config.toml
num_hidden_layers = 10
experts_per_token = 4
d_expert = 64
d_shared_expert = 0
hidden_act = "squared_reglu"
moe_layers = [0, 2, 4, 6, 8]
router_score = "softmax"
balance_loss = 0.00741
balance_bias = false
init_std_router = 0.0217
vocab_size = 5493
norm_eps = 1e-05
beta1 = 0.9
batch_tokens = [65536, 131072, 262144]
Below are experts of layer 4 (counted from 0) of a mixture-of-experts language model. Rows are named router (the router's row for the expert), gate (a neuron's input weights, with its number), up (a neuron's input weights, with its number) and show model dimensions 0-127. Each number is 50 + 12 x the weight over its row's rms, rounded and kept within 0 to 99.
Before each expert's rows: "gets" lists some tokens that make up at least twice as much of what it gets as of all text. This comes from a sample of Wikipedia text that the model never trained on. Tokens count by the router's weight.

# expert 21
gets: "\n", ")\n", " Born", " Location", " served", ";\n"
router:29 50 36 34 37 46 39 44 57 56 47 38 70 41 48 70 52 23 43 60 57 60 38 61 54 54 63 51 49 37 54 63 49 49 60 59 38 49 45 46 48 45 35 41 48 35 30 59 43 51 47 35 40 58 73 46 31 30 58 21 56 53 53 47 58 36 56 51 57 50 27 48 55 38 52 40 43 48 40 55 39 36 49 75 69 52 49 36 67 65 45 53 30 57 35 75 34 64 50 47 52 53 39 38 45 47 39 73 71 37 30 47 39 47 46 31 46 50 69 62 51 81 72 53 34 53 33 53
gate0:39 39 25 51 49 46 50 68 53 53 53 56 39 49 47 60 54 50 55 60 62 41 52 60 30 43 72 52 29 46 56 44 26 39 39 55 52 51 52 66 50 52 41 46 20 56 49 71 39 58 60 43 31 77 60 50 43 54 31 54 22 51 71 49 47 53 51 55 41 45 44 37 46 52 66 76 39 63 68 41 36 42 45 78 44 60 60 66 50 53 46 48 41 56 70 68 43 32 53 39 37 41 47 27 55 54 32 55 72 71 56 53 38 53 51 38 42 43 61 21 44 52 51 64 57 52 35 33
up0:48 62 54 53 47 54 47 64 49 56 53 61 46 34 29 70 75 54 54 41 68 46 67 38 59 60 55 53 40 51 46 74 45 47 56 69 41 74 65 61 68 38 51 48 35 46 58 58 60 56 40 42 57 62 45 58 36 49 61 51 54 50 42 50 36 31 56 52 37 45 39 61 44 40 56 61 72 44 55 67 43 49 53 58 26 41 45 54 62 51 27 48 40 66 54 44 56 51 57 61 55 23 17 73 63 65 69 64 62 66 40 56 54 49 33 76 46 66 45 59 42 50 43 31 46 65 30 29

# expert 73
gets: " a", "'s", " University", " National", "2", " its"
router:63 46 53 45 30 62 40 54 42 43 63 37 56 53 46 76 78 60 50 57 45 47 50 34 74 73 44 43 55 77 47 58 46 39 46 55 55 35 49 51 49 64 55 42 44 52 53 38 55 73 66 31 60 55 59 42 34 43 60 54 40 73 42 26 63 35 61 54 62 35 55 55 38 67 64 60 57 56 58 44 61 43 52 50 47 37 68 40 30 63 54 47 71 51 53 48 52 39 71 47 63 47 45 60 32 61 58 44 22 55 33 50 54 57 33 57 70 47 23 51 42 54 26 62 55 65 60 34
gate0:63 37 36 56 37 42 50 63 42 68 21 64 67 46 65 52 52 26 46 47 69 43 52 56 54 49 31 50 42 47 46 49 45 53 73 69 61 64 59 49 58 23 81 43 37 39 42 51 61 56 27 58 52 43 35 58 51 41 50 33 41 63 64 41 67 58 47 45 46 40 60 55 72 66 69 49 52 61 72 68 59 42 53 52 50 77 55 49 59 57 61 55 38 50 57 45 39 52 37 33 42 43 44 31 59 62 58 39 44 40 47 19 45 65 54 64 51 40 51 66 61 59 45 50 58 57 73 64
up0:51 26 36 64 34 52 46 45 31 62 19 59 64 52 61 48 50 26 56 58 76 41 44 49 56 48 37 48 58 51 47 59 45 45 60 57 62 63 56 42 57 32 69 29 45 47 31 53 67 56 39 62 65 50 31 61 56 43 48 44 38 67 69 64 82 73 55 40 53 54 67 54 75 55 71 52 24 60 72 57 64 34 52 60 41 67 64 49 61 51 68 51 40 47 56 42 41 59 41 31 47 58 45 51 48 69 63 50 41 47 44 34 46 64 47 58 59 45 48 61 55 57 56 50 58 55 71 49

# expert 45
gets: "\n\n", " |\n\n", ")\n\n", "\n", ".", ":"
router:36 61 37 38 43 38 27 51 65 27 55 48 78 35 49 60 42 50 53 51 26 72 26 40 56 37 51 63 39 74 56 67 37 24 61 51 57 56 37 41 47 37 35 39 45 44 48 44 56 43 33 33 68 37 66 25 51 53 47 54 42 48 58 49 51 40 42 61 63 62 62 45 42 26 47 54 75 49 48 62 39 29 55 60 62 65 38 44 48 49 46 71 27 48 58 58 45 70 42 36 66 40 45 47 50 52 52 46 61 65 32 68 52 64 66 54 54 48 56 48 48 72 57 42 55 47 41 49
gate0:47 53 37 41 56 46 43 63 39 50 53 24 41 44 43 65 43 53 44 52 51 53 56 36 25 65 45 34 44 75 29 53 46 53 50 56 74 56 26 54 65 49 41 49 40 34 64 49 59 48 42 54 52 35 64 43 54 44 70 42 45 57 54 37 37 36 59 74 53 41 63 50 69 39 51 52 55 49 54 63 62 58 60 34 69 70 34 55 37 52 60 50 57 43 65 52 71 52 60 36 51 56 51 15 65 31 48 32 61 30 49 66 37 54 46 33 53 69 18 57 62 45 57 57 66 49 50 66
up0:49 43 56 60 32 72 61 49 60 34 68 53 32 31 31 48 50 39 29 46 29 61 56 54 54 83 63 45 70 52 59 43 48 48 51 31 53 51 50 48 43 57 33 56 52 30 54 60 55 62 33 50 43 36 53 50 47 48 51 42 40 47 53 47 53 42 40 64 51 47 47 42 40 43 75 41 56 40 39 45 41 28 54 46 54 70 39 55 28 52 82 50 53 52 54 56 62 35 74 47 46 69 78 41 41 52 40 57 56 70 52 74 52 52 55 51 34 68 59 23 48 67 56 73 56 43 40 57

# expert 55
gets: " ", " B", "B", "1", " T", "9"
router:62 69 64 37 57 62 51 51 38 55 66 45 29 38 74 42 67 45 58 35 53 62 73 55 36 70 32 43 57 61 58 50 36 35 70 50 76 49 51 77 43 71 40 41 57 50 40 40 61 65 59 35 45 61 35 58 48 33 37 58 61 50 70 64 48 41 60 44 63 50 74 44 42 54 48 48 31 29 55 55 57 62 45 52 36 24 60 31 63 41 52 49 46 54 43 51 40 45 57 48 41 48 48 50 39 61 41 68 40 57 50 35 53 67 35 44 61 79 34 64 37 54 39 45 53 60 67 60
gate0:54 59 54 38 33 52 37 56 40 69 49 47 58 23 56 60 31 41 44 53 55 61 53 60 52 50 55 51 47 54 42 53 62 28 33 46 52 74 57 58 46 63 48 29 50 30 62 49 67 39 18 43 47 40 62 79 52 24 58 37 21 71 65 71 45 49 51 36 52 46 42 49 38 60 34 54 65 54 47 51 42 39 53 63 57 33 36 58 53 49 30 18 45 48 46 41 58 58 37 63 64 53 40 47 52 40 62 39 33 54 54 46 50 62 47 50 42 51 62 47 36 46 47 61 18 49 62 39
up0:44 37 46 52 62 47 56 40 58 26 51 51 55 64 48 38 68 62 47 46 38 32 42 35 49 47 42 52 50 36 53 49 26 76 67 46 46 23 36 49 56 39 54 72 53 65 42 39 35 60 72 52 49 56 43 17 45 67 52 62 76 30 33 30 54 49 56 57 44 53 51 46 63 44 74 44 33 48 49 51 54 59 33 35 43 66 60 37 51 55 67 78 56 62 52 70 45 42 58 37 39 48 55 55 46 51 27 58 58 62 44 54 35 44 48 47 54 47 32 48 56 51 53 49 84 49 38 62

# expert 19
gets: ".", ";", ").", "\".", "ay", "age"
router:36 35 50 35 58 44 34 52 34 45 50 43 34 43 38 37 78 55 74 41 53 74 36 52 48 51 73 47 53 40 60 45 57 47 32 35 68 37 61 45 54 55 36 56 70 44 63 47 57 53 58 46 53 60 58 68 39 23 48 70 35 64 57 59 70 38 58 44 54 47 67 41 43 43 54 50 31 25 36 33 63 40 34 58 70 51 64 34 24 49 50 57 65 37 36 65 42 37 80 47 62 54 38 53 43 33 52 43 26 51 48 52 57 54 54 49 63 44 49 42 52 39 48 49 62 52 49 44
gate0:41 28 55 53 44 47 52 33 40 56 58 53 42 70 74 28 50 34 35 53 41 40 47 75 29 64 72 47 66 40 54 70 51 52 52 57 44 52 63 52 45 36 48 27 54 36 59 44 56 39 46 54 37 56 52 59 36 65 48 60 31 29 49 25 53 62 78 54 48 41 25 16 51 35 50 55 29 50 55 54 53 43 42 54 47 39 46 45 48 60 51 46 48 46 42 44 31 69 56 35 50 50 59 62 45 57 56 34 36 59 61 60 58 38 55 58 46 81 41 41 59 44 75 47 50 42 42 68
up0:66 69 42 34 67 58 49 71 71 48 45 50 62 39 24 45 48 55 69 58 54 55 59 47 62 40 33 57 40 66 54 39 49 38 37 48 67 64 50 52 57 46 33 65 51 65 42 56 51 55 58 48 65 40 45 50 71 32 57 46 63 69 46 78 36 39 25 35 47 58 74 71 59 65 37 56 58 42 42 56 64 61 56 35 48 55 46 56 59 32 52 46 44 56 57 55 54 30 39 70 58 40 47 48 41 59 49 65 62 35 35 37 56 63 52 48 54 25 56 61 42 42 20 46 42 65 62 31

# expert 65
gets: ".\n\n", " |\n", "\n", "\n\n", "==\n", ".\n"
router:60 43 50 51 45 45 43 45 48 36 56 48 58 53 71 29 37 38 59 67 64 30 51 48 52 40 51 66 59 21 67 42 65 57 78 43 54 54 41 62 46 47 65 61 60 52 39 58 37 63 66 50 26 36 74 54 70 32 31 59 70 40 38 51 49 35 62 40 44 53 48 38 57 37 37 45 35 60 34 40 65 38 39 60 47 50 74 47 64 43 33 47 43 38 41 59 30 40 64 52 51 42 46 47 60 62 47 65 45 72 31 44 40 48 65 50 48 39 76 57 26 61 44 42 39 45 52 57
gate0:39 45 33 47 31 54 40 48 56 50 55 67 48 57 32 50 70 43 61 25 29 72 45 48 54 75 63 43 58 46 44 52 68 33 47 72 47 47 43 42 35 55 56 52 55 50 53 66 58 33 61 60 82 41 41 56 44 47 48 64 49 62 47 41 63 47 38 54 68 49 48 51 30 56 67 53 54 33 60 74 39 44 34 47 35 67 54 65 25 52 49 70 54 45 52 54 51 59 56 40 39 44 51 63 44 58 62 33 73 54 56 39 50 35 37 51 27 36 59 68 61 50 48 39 78 35 44 33
up0:43 45 46 46 30 54 45 43 52 47 53 72 58 58 42 40 63 45 72 28 26 58 50 46 53 79 55 47 69 40 53 47 82 27 52 53 50 63 45 27 34 50 68 55 57 49 40 59 56 37 63 57 67 38 49 56 54 41 39 57 57 68 44 36 61 43 41 51 67 55 54 47 46 45 52 44 51 27 57 69 54 43 28 45 24 49 65 61 22 44 46 70 60 37 53 50 46 59 50 41 32 37 43 74 47 58 54 48 71 58 53 41 48 50 50 61 26 38 58 64 49 52 56 42 68 26 50 39

# expert 91
gets: " K", " H", "0", "K", " Y", " B"
router:47 40 62 49 66 54 50 37 35 60 58 70 27 42 37 40 44 58 28 61 38 34 65 60 38 64 55 38 39 62 59 41 49 51 31 49 51 72 47 41 48 44 54 27 51 48 44 49 48 69 75 30 32 51 47 48 37 57 36 39 45 57 39 67 49 48 54 34 73 38 61 60 52 65 63 69 50 46 44 53 72 72 72 53 40 42 50 31 40 34 62 59 53 52 56 48 38 61 56 53 54 53 48 65 47 34 27 37 41 48 34 68 46 42 42 52 41 40 31 40 75 55 43 52 64 74 70 39
gate0:56 46 56 32 54 57 37 55 38 37 43 63 56 54 39 78 35 60 38 47 41 32 42 49 34 39 39 54 52 45 70 35 66 39 43 58 59 74 64 46 54 49 52 41 63 44 60 53 47 42 61 48 34 62 79 56 52 38 78 45 67 73 35 42 55 03 67 61 60 32 48 54 36 61 55 51 31 53 34 39 49 53 58 39 46 59 42 56 66 39 47 51 53 53 55 45 51 62 47 77 54 49 42 57 54 46 34 38 33 57 41 59 74 52 46 39 38 65 63 48 69 58 55 35 50 49 51 57
up0:42 60 38 67 44 46 65 43 66 75 64 47 37 49 62 24 61 38 58 57 43 65 48 54 66 71 65 37 55 54 33 57 40 58 51 34 44 33 33 50 31 55 53 48 35 54 48 43 58 50 40 50 57 42 24 42 45 80 31 50 41 42 62 67 52 89 34 37 34 67 41 48 63 41 41 53 67 53 55 47 55 57 34 69 57 33 62 48 43 65 54 49 44 59 42 59 59 44 48 23 51 56 54 40 51 62 54 65 64 46 60 37 36 42 53 64 57 35 38 49 36 48 40 66 51 48 31 45

# expert 69
gets: ".", ").", "um", "\".", "in", "ic"
router:48 43 34 65 50 54 57 64 42 49 38 43 22 55 45 47 51 53 56 44 45 47 56 28 52 44 57 47 45 62 55 62 43 82 47 51 61 54 56 56 52 70 49 46 69 60 50 53 50 43 47 55 68 51 51 45 67 42 44 35 38 59 51 62 75 35 39 55 45 52 68 45 30 68 43 36 32 47 53 58 48 43 58 61 41 45 55 85 36 32 64 18 69 54 60 42 45 37 36 63 53 38 36 31 51 62 60 59 46 54 30 70 39 64 49 35 73 67 65 37 31 42 38 39 48 57 62 32
gate0:71 59 39 66 35 72 73 59 41 48 57 24 43 53 43 39 19 43 57 49 69 36 74 30 28 48 69 42 28 58 29 62 61 48 59 54 60 36 53 20 44 52 57 47 38 62 41 52 58 60 37 59 70 61 73 62 54 48 54 42 57 59 56 70 46 50 52 53 50 44 63 52 67 32 39 51 60 46 57 60 34 58 52 49 57 47 49 61 40 54 58 37 51 40 45 39 45 32 55 42 55 55 56 35 41 64 66 39 74 55 54 54 39 51 52 54 43 49 47 60 82 47 42 44 32 45 41 56
up0:40 34 55 59 45 17 59 33 55 63 67 60 58 76 43 52 68 40 60 50 68 67 43 75 53 34 31 61 38 61 45 48 57 41 26 40 42 46 44 67 56 36 55 42 41 43 52 69 50 47 54 43 54 49 51 41 62 52 49 60 61 25 55 46 52 42 34 26 28 35 41 43 27 48 71 48 39 50 72 27 52 51 63 37 41 38 39 47 61 40 74 67 49 57 49 54 32 48 49 42 41 32 49 37 39 38 55 51 58 43 56 45 54 49 46 51 48 41 52 38 34 52 44 51 75 74 46 42